Experts of a small language model: 32 xIELU neurons an expert, a softmax router.
Below are experts of layer 7 (counted from 0) of a mixture-of-experts language model. Rows are named router (the router's row for the expert), up (a neuron's input weights, with its number), down (a neuron's output weights, with its number) and show model dimensions 0-127. Each number is 200 + 40 x the weight over its row's rms, rounded and kept within 0 to 999.
After each expert's rows: a language model's description of what the expert responds to; "comes before" lists some tokens at least twice as common just after its tokens as in all text. This comes from a sample of Wikipedia text that the model never trained on. Tokens count by the router's weight.

# expert 43
router,203,193,220,221,230,138,183,165,217,179,153,198,253,202,177,263,151,212,257,190,245,244,193,254,217,191,215,143,198,140,235,155,169,164,246,246,148,189,140,217,158,157,240,163,219,187,226,246,183,181,198,186,133,113,112,238,157,219,167,167,155,255,223,267,154,264,177,203,208,149,193,224,196,165,164,237,171,187,171,225,138,160,178,142,246,157,192,207,127,210,167,290,175,198,230,164,232,252,246,221,246,224,181,233,207,190,331,229,196,242,182,252,159,133,171,171,212,156,194,205,243,216,193,225,264,194,233,276
up2,175,249,178,228,180,213,247,194,173,303,210,223,164,181,262,253,313,236,201,209,215,219,163,215,194,223,188,139,180,303,252,181,206,169,164,206,120,209,126,176,193,179,202,204,168,207,219,134,258,220,215,153,235,195,178,208,219,180,266,203,162,198,127,233,236,223,162,209,179,209,242,247,223,139,238,212,190,231,307,116,192,218,194,170,180,196,224,235,242,195,248,181,234,238,208,120,139,181,199,227,199,195,130,205,173,179,278,162,196,211,157,174,126,171,282,202,198,202,214,243,189,194,179,136,165,178,273,149
down2,158,157,224,206,211,170,253,199,154,228,199,219,168,190,120,168,206,135,181,297,171,204,273,233,179,110,200,255,212,205,201,155,225,294,173,217,225,133,192,224,199,184,136,254,211,171,187,224,265,148,223,256,167,166,166,163,168,197,219,163,199,145,183,190,190,206,281,258,247,200,235,257,213,143,128,188,191,120,203,161,180,213,225,129,263,189,127,178,187,202,215,197,243,170,234,193,165,192,182,196,145,146,174,246,137,133,128,203,232,144,131,181,221,173,223,163,203,235,244,246,243,247,203,174,236,231,182,221
What it handles: Table and section breaks. Line breaks ending table header rows or sections, and table headings such as Notes, Score, Opponent, Background.
comes before: "|", "-", "\n", "==", "|---|---|---|", "|---|---|"

# expert 40
router,149,175,251,240,177,169,238,214,162,184,274,215,187,141,176,152,170,210,172,196,182,168,241,254,165,192,155,177,252,176,138,188,259,239,238,129,208,188,217,211,208,211,186,257,230,230,149,184,168,123,275,217,176,182,251,178,198,294,164,240,246,119,234,187,144,221,183,176,197,199,177,248,239,265,248,174,239,275,169,145,234,148,278,176,246,258,122,168,169,237,199,234,180,182,205,170,244,167,261,149,209,232,158,269,162,198,210,165,184,254,243,125,170,149,188,199,211,179,249,226,198,213,239,140,189,190,258,171
up1,196,178,143,169,173,200,163,181,178,204,220,256,204,174,149,193,196,251,241,186,185,148,161,219,203,268,216,265,161,220,219,204,245,212,146,94,167,178,182,172,213,213,224,148,201,153,249,175,194,237,237,284,245,152,257,237,231,231,184,152,314,230,210,246,210,184,253,178,220,197,216,146,177,190,155,188,163,148,140,175,177,180,239,175,204,186,186,230,113,177,247,260,185,248,164,269,260,275,274,187,258,175,171,238,187,200,233,234,135,210,231,201,145,174,242,204,163,240,261,244,181,232,218,200,134,249,171,266
down1,194,287,268,179,256,259,138,323,99,177,270,211,205,235,197,217,192,232,172,290,210,174,216,170,197,182,128,172,176,276,166,194,192,259,203,166,206,182,195,244,123,189,196,286,266,180,204,155,135,184,207,176,166,180,189,181,244,197,167,220,210,163,185,224,173,170,296,183,204,215,140,245,164,174,208,202,158,177,198,126,216,194,186,190,158,180,120,203,227,160,173,241,133,183,217,168,149,203,196,146,228,219,190,209,181,255,203,183,157,196,193,232,136,182,257,235,197,239,238,203,238,201,260,146,194,175,220,153
What it handles: Clause-separating commas. Commas, often after numbers or nouns, that end a clause or list item before and, which, but, as in households, out of.
comes before: " and", " ", " which", " but", " with", " where"

# expert 46
router,213,217,165,259,212,253,220,185,203,228,169,272,185,141,175,215,148,248,199,226,229,172,154,264,228,131,209,262,198,185,222,194,140,129,240,232,274,158,192,143,161,212,237,185,196,160,155,156,225,215,199,262,205,188,267,148,141,134,210,206,138,198,157,211,205,184,188,168,167,248,264,158,228,200,261,205,216,233,207,237,159,176,232,156,274,207,288,231,172,220,197,145,288,205,219,199,257,185,214,195,251,155,235,254,193,225,192,148,249,194,235,165,168,169,238,211,214,111,134,117,230,176,211,142,148,159,188,234
up0,134,231,180,211,198,215,195,160,259,213,269,152,171,210,231,200,218,136,202,246,219,197,203,183,205,90,144,154,215,162,201,214,175,199,204,253,134,125,202,192,182,248,139,223,224,144,171,200,229,97,248,202,259,250,181,190,128,225,193,265,170,195,153,223,106,187,174,246,236,279,243,174,177,165,179,247,178,257,168,160,208,235,177,236,179,236,247,247,230,178,176,246,232,197,199,191,275,201,225,227,166,273,205,169,195,195,234,172,182,240,181,222,164,248,201,231,201,177,214,178,94,244,222,184,237,201,188,307
down0,192,166,253,214,207,158,171,197,236,137,166,226,164,188,175,227,168,243,175,217,203,227,170,185,167,225,157,239,216,174,176,207,221,242,223,258,180,212,159,163,224,207,286,247,223,155,240,186,235,180,203,183,264,189,160,207,207,94,202,138,150,131,266,187,129,233,202,173,207,187,213,245,226,133,153,217,184,154,211,265,217,194,163,226,183,233,213,233,170,203,156,242,160,183,143,233,127,187,117,194,246,183,123,187,151,178,247,168,247,284,180,237,272,235,209,107,176,254,245,191,139,192,220,183,283,265,206,145
What it handles: Table and label separators. Colons, pipes and dashes after field labels or inside sports tables and infoboxes, as in Years active:, Overall:, ChemSpider:.
comes before: " ", " \"", " UTC", " A", " The", " W"

# expert 1
router,172,159,167,207,264,148,173,163,207,170,215,248,214,152,226,278,156,245,248,178,272,180,198,240,289,218,259,197,205,176,229,221,111,209,247,154,258,195,223,146,186,186,165,172,234,243,132,160,202,221,242,168,169,163,148,177,225,132,233,221,207,226,193,245,255,150,202,201,220,245,216,249,219,239,146,216,243,229,203,192,152,232,235,206,242,266,154,249,172,236,164,244,196,235,217,139,154,187,164,226,267,183,209,179,189,214,203,217,237,143,199,222,150,169,152,266,231,164,145,232,126,196,313,183,131,160,249,197
up0,215,293,236,223,244,178,255,253,145,188,177,210,210,209,234,214,202,239,169,193,136,203,174,227,229,184,244,199,144,134,209,179,238,189,123,170,236,187,159,233,179,216,150,192,150,215,169,229,192,192,230,187,233,171,203,212,205,135,173,256,189,249,196,58,177,188,265,179,221,238,272,232,256,304,200,226,179,264,138,204,166,189,254,262,220,167,192,156,206,134,212,142,187,164,212,200,189,208,220,220,237,189,228,233,262,233,220,166,160,224,201,173,213,235,283,205,248,144,267,165,189,185,185,86,229,229,219,173
down0,191,257,209,184,256,291,159,151,203,193,186,245,189,224,197,193,230,167,145,207,238,202,267,235,240,143,157,284,240,269,181,276,212,187,190,214,212,229,203,174,285,229,208,160,186,210,295,230,144,258,152,209,233,197,218,178,201,189,241,180,210,192,181,188,209,277,246,204,147,207,132,216,239,150,173,242,193,211,200,133,199,158,229,208,168,184,234,203,216,171,210,150,250,201,196,146,207,186,183,190,211,292,224,136,203,221,110,135,199,235,188,177,165,242,149,188,157,243,305,165,196,130,211,241,207,127,211,134
What it handles: Infobox field labels. Word endings and label words in infoboxes and lists before a colon, such as External IDs, Species, Occupation, Career history.
comes before: ":", "\n", "|", "–", "==", "-"

# expert 24
router,217,194,195,141,141,142,126,220,193,244,240,233,199,163,263,247,212,214,211,150,208,156,139,203,283,230,258,207,180,144,231,172,139,226,231,170,240,180,288,148,192,196,154,174,187,247,158,168,182,183,219,168,173,178,106,215,203,133,169,226,230,233,195,229,135,113,221,209,238,142,178,247,225,147,186,160,158,174,258,152,133,269,225,174,236,238,142,171,232,181,190,198,167,264,222,145,149,194,136,223,196,226,214,150,224,270,218,255,214,240,208,246,160,185,191,246,245,207,197,224,187,217,260,188,139,153,244,189
up0,208,232,204,91,202,186,170,203,178,160,225,183,239,157,235,234,291,252,227,167,191,159,234,180,175,181,206,252,206,191,159,185,255,233,212,262,194,134,175,218,176,172,216,219,149,231,139,219,246,150,199,298,246,170,174,177,211,244,118,207,197,217,158,188,200,184,202,194,124,201,268,228,184,220,159,144,199,226,253,217,219,211,180,170,268,290,109,243,175,234,271,167,205,213,194,163,216,229,177,270,160,266,224,164,186,174,250,136,239,247,228,195,257,281,201,251,191,240,239,190,229,162,190,201,187,150,273,188
down0,210,261,122,181,200,184,208,189,241,222,182,169,212,263,232,261,158,202,205,176,182,207,225,200,174,228,177,221,217,300,175,139,210,216,158,111,212,251,216,190,279,199,210,151,186,266,202,178,131,212,214,173,162,233,214,207,160,216,196,152,191,263,151,249,238,162,92,238,162,171,92,169,264,249,180,213,213,189,211,216,225,170,162,127,187,193,162,130,178,114,167,170,193,197,203,221,224,183,186,285,160,209,131,210,210,195,191,124,234,205,159,177,165,267,180,122,174,181,184,204,200,263,231,261,230,200,229,225
What it handles: Infobox field labels. Field and column names opening infobox or table lines, such as Date, Place of birth, Coordinates, Genre, Technical details.
comes before: ":", "\n", " |", "s", " (", " zone"

# expert 15
router,148,195,176,261,241,247,192,217,275,300,227,200,202,166,167,186,235,103,213,127,120,227,220,185,169,237,189,191,144,261,154,124,237,165,248,268,207,120,256,184,197,216,138,223,227,123,261,210,169,222,172,194,174,158,179,188,191,214,230,221,244,229,174,258,196,186,157,182,228,136,210,158,219,131,168,212,175,187,265,149,166,122,168,197,239,214,226,192,157,191,172,205,175,173,239,179,225,171,188,150,236,176,234,230,174,243,136,229,202,246,169,273,220,205,148,225,246,175,190,130,194,186,261,149,162,188,225,164
up1,186,171,156,188,224,231,250,204,229,214,193,126,167,170,263,203,225,163,223,210,269,156,314,184,193,175,182,208,186,197,211,171,202,223,202,231,210,163,258,243,164,192,159,141,106,232,178,131,173,187,159,171,182,134,219,245,235,222,268,268,170,225,190,190,225,259,236,113,161,229,171,172,232,224,183,147,212,228,136,230,158,280,265,164,151,132,211,219,197,198,205,172,130,252,240,239,253,133,172,245,193,177,290,185,202,200,161,148,174,137,121,223,184,231,193,189,239,222,213,193,228,150,183,173,221,157,242,216
down1,235,313,232,164,239,219,195,182,273,199,201,266,218,258,160,216,198,184,221,243,247,194,178,216,178,231,170,163,212,254,183,196,266,203,186,211,258,140,209,194,215,275,173,144,197,214,160,273,243,267,201,200,155,248,174,117,256,223,230,242,263,185,175,192,166,239,216,276,244,220,252,179,148,176,169,200,186,111,232,196,210,181,207,171,183,210,87,142,202,183,186,222,165,160,273,217,202,287,171,242,189,123,163,174,216,188,163,199,262,263,192,145,234,188,202,191,237,170,200,162,150,238,237,238,168,206,164,214
What it handles: Table pipes and headings. Pipe separators in wiki tables, especially empty cells and header rows, plus table-divider runs, section markers like ==, and list dashes.
comes before: "\n", " ", " Date", " Score", " Notes", " Votes"

# expert 5
router,197,154,161,258,248,161,162,151,172,156,108,234,250,157,112,205,119,191,216,211,264,176,201,239,205,148,193,180,173,192,173,106,222,184,153,207,182,223,202,191,162,245,234,177,130,235,201,223,187,169,148,163,213,163,117,186,195,158,195,201,107,249,231,185,158,236,203,182,183,147,217,210,180,172,196,236,170,308,185,252,117,150,257,178,276,134,153,248,181,220,188,168,187,170,196,181,236,217,229,214,234,171,151,259,185,176,253,212,189,231,237,181,151,212,214,168,214,173,171,225,258,198,179,288,227,224,242,236
up1,177,206,145,212,209,178,217,206,198,203,260,239,163,292,164,194,241,103,198,213,212,173,279,158,167,118,300,155,136,213,248,124,231,233,174,208,233,196,146,158,240,188,174,278,222,178,271,132,252,137,179,178,209,193,191,164,135,216,202,209,193,266,247,228,225,194,256,219,172,196,163,244,243,202,274,133,179,164,177,242,226,172,169,243,228,134,194,221,197,224,211,201,130,212,180,195,162,176,193,197,196,223,180,234,140,192,204,245,241,202,220,217,209,119,229,209,207,157,206,154,209,105,173,160,126,198,236,177
down1,152,183,220,254,205,224,174,168,177,254,164,230,153,189,232,150,182,140,206,211,188,133,272,228,269,204,237,136,217,201,83,134,205,145,170,176,151,237,238,208,246,186,160,236,190,232,184,242,194,173,169,185,218,246,191,209,234,133,162,221,289,244,173,201,221,222,204,169,156,212,207,248,164,183,147,185,208,235,219,176,235,117,207,199,251,196,178,99,197,258,203,181,184,217,151,224,218,215,222,194,237,160,228,178,137,169,183,208,108,273,153,213,226,227,213,186,184,171,237,313,217,198,143,107,197,184,251,209
What it handles: Line breaks, quotes. Line-break tokens ending table rows, list items and paragraphs, plus opening quote marks and the words Born and According.
comes before: "|", "\n", "-", "==", "The", "==="

# expert 42
router,219,259,275,253,226,199,204,210,170,194,166,198,181,99,182,160,131,159,156,163,225,183,242,284,182,211,176,187,224,199,145,217,234,149,270,240,149,205,205,226,192,234,220,221,245,211,222,221,217,142,217,163,271,172,244,249,218,204,156,152,245,174,249,176,173,265,137,167,182,204,160,224,188,200,224,140,188,284,240,216,201,237,227,179,239,167,146,192,188,210,183,127,167,251,157,156,126,138,250,195,143,187,163,246,172,267,237,179,180,191,176,140,195,186,277,177,177,184,272,127,265,247,222,162,259,215,189,195
up0,234,215,207,209,216,212,283,229,232,243,251,231,183,271,164,273,181,214,243,160,248,253,230,167,226,277,204,147,252,176,220,162,124,150,222,227,191,172,159,140,134,252,194,245,136,181,170,151,275,197,192,240,158,184,205,171,227,181,189,119,131,211,270,169,154,239,161,265,182,206,235,191,201,183,266,209,174,226,204,188,243,198,172,175,220,190,249,237,209,198,218,166,256,146,203,159,213,143,196,200,204,198,174,204,208,149,264,118,225,155,187,221,157,187,183,190,232,156,93,230,252,280,188,150,237,237,239,162
down0,168,154,201,154,242,254,194,128,219,154,250,262,157,221,163,238,210,218,203,287,205,245,208,221,201,185,189,192,167,179,222,116,235,208,148,182,288,215,211,248,253,188,191,253,201,235,170,157,134,266,259,197,195,207,180,192,253,101,189,222,172,211,257,232,111,129,139,226,192,184,244,155,199,272,222,126,180,181,114,197,207,269,175,206,225,194,203,172,213,198,218,226,216,230,159,177,164,210,184,208,240,252,176,236,305,150,215,148,190,227,219,266,182,223,181,155,243,204,206,169,139,184,252,207,266,176,193,188
What it handles: Clause connectives, punctuation. Commas, periods and clause-joining words like that, when, while, but, because, before further text begins a new clause.
comes before: " the", " he", " it", " they", " she", " and"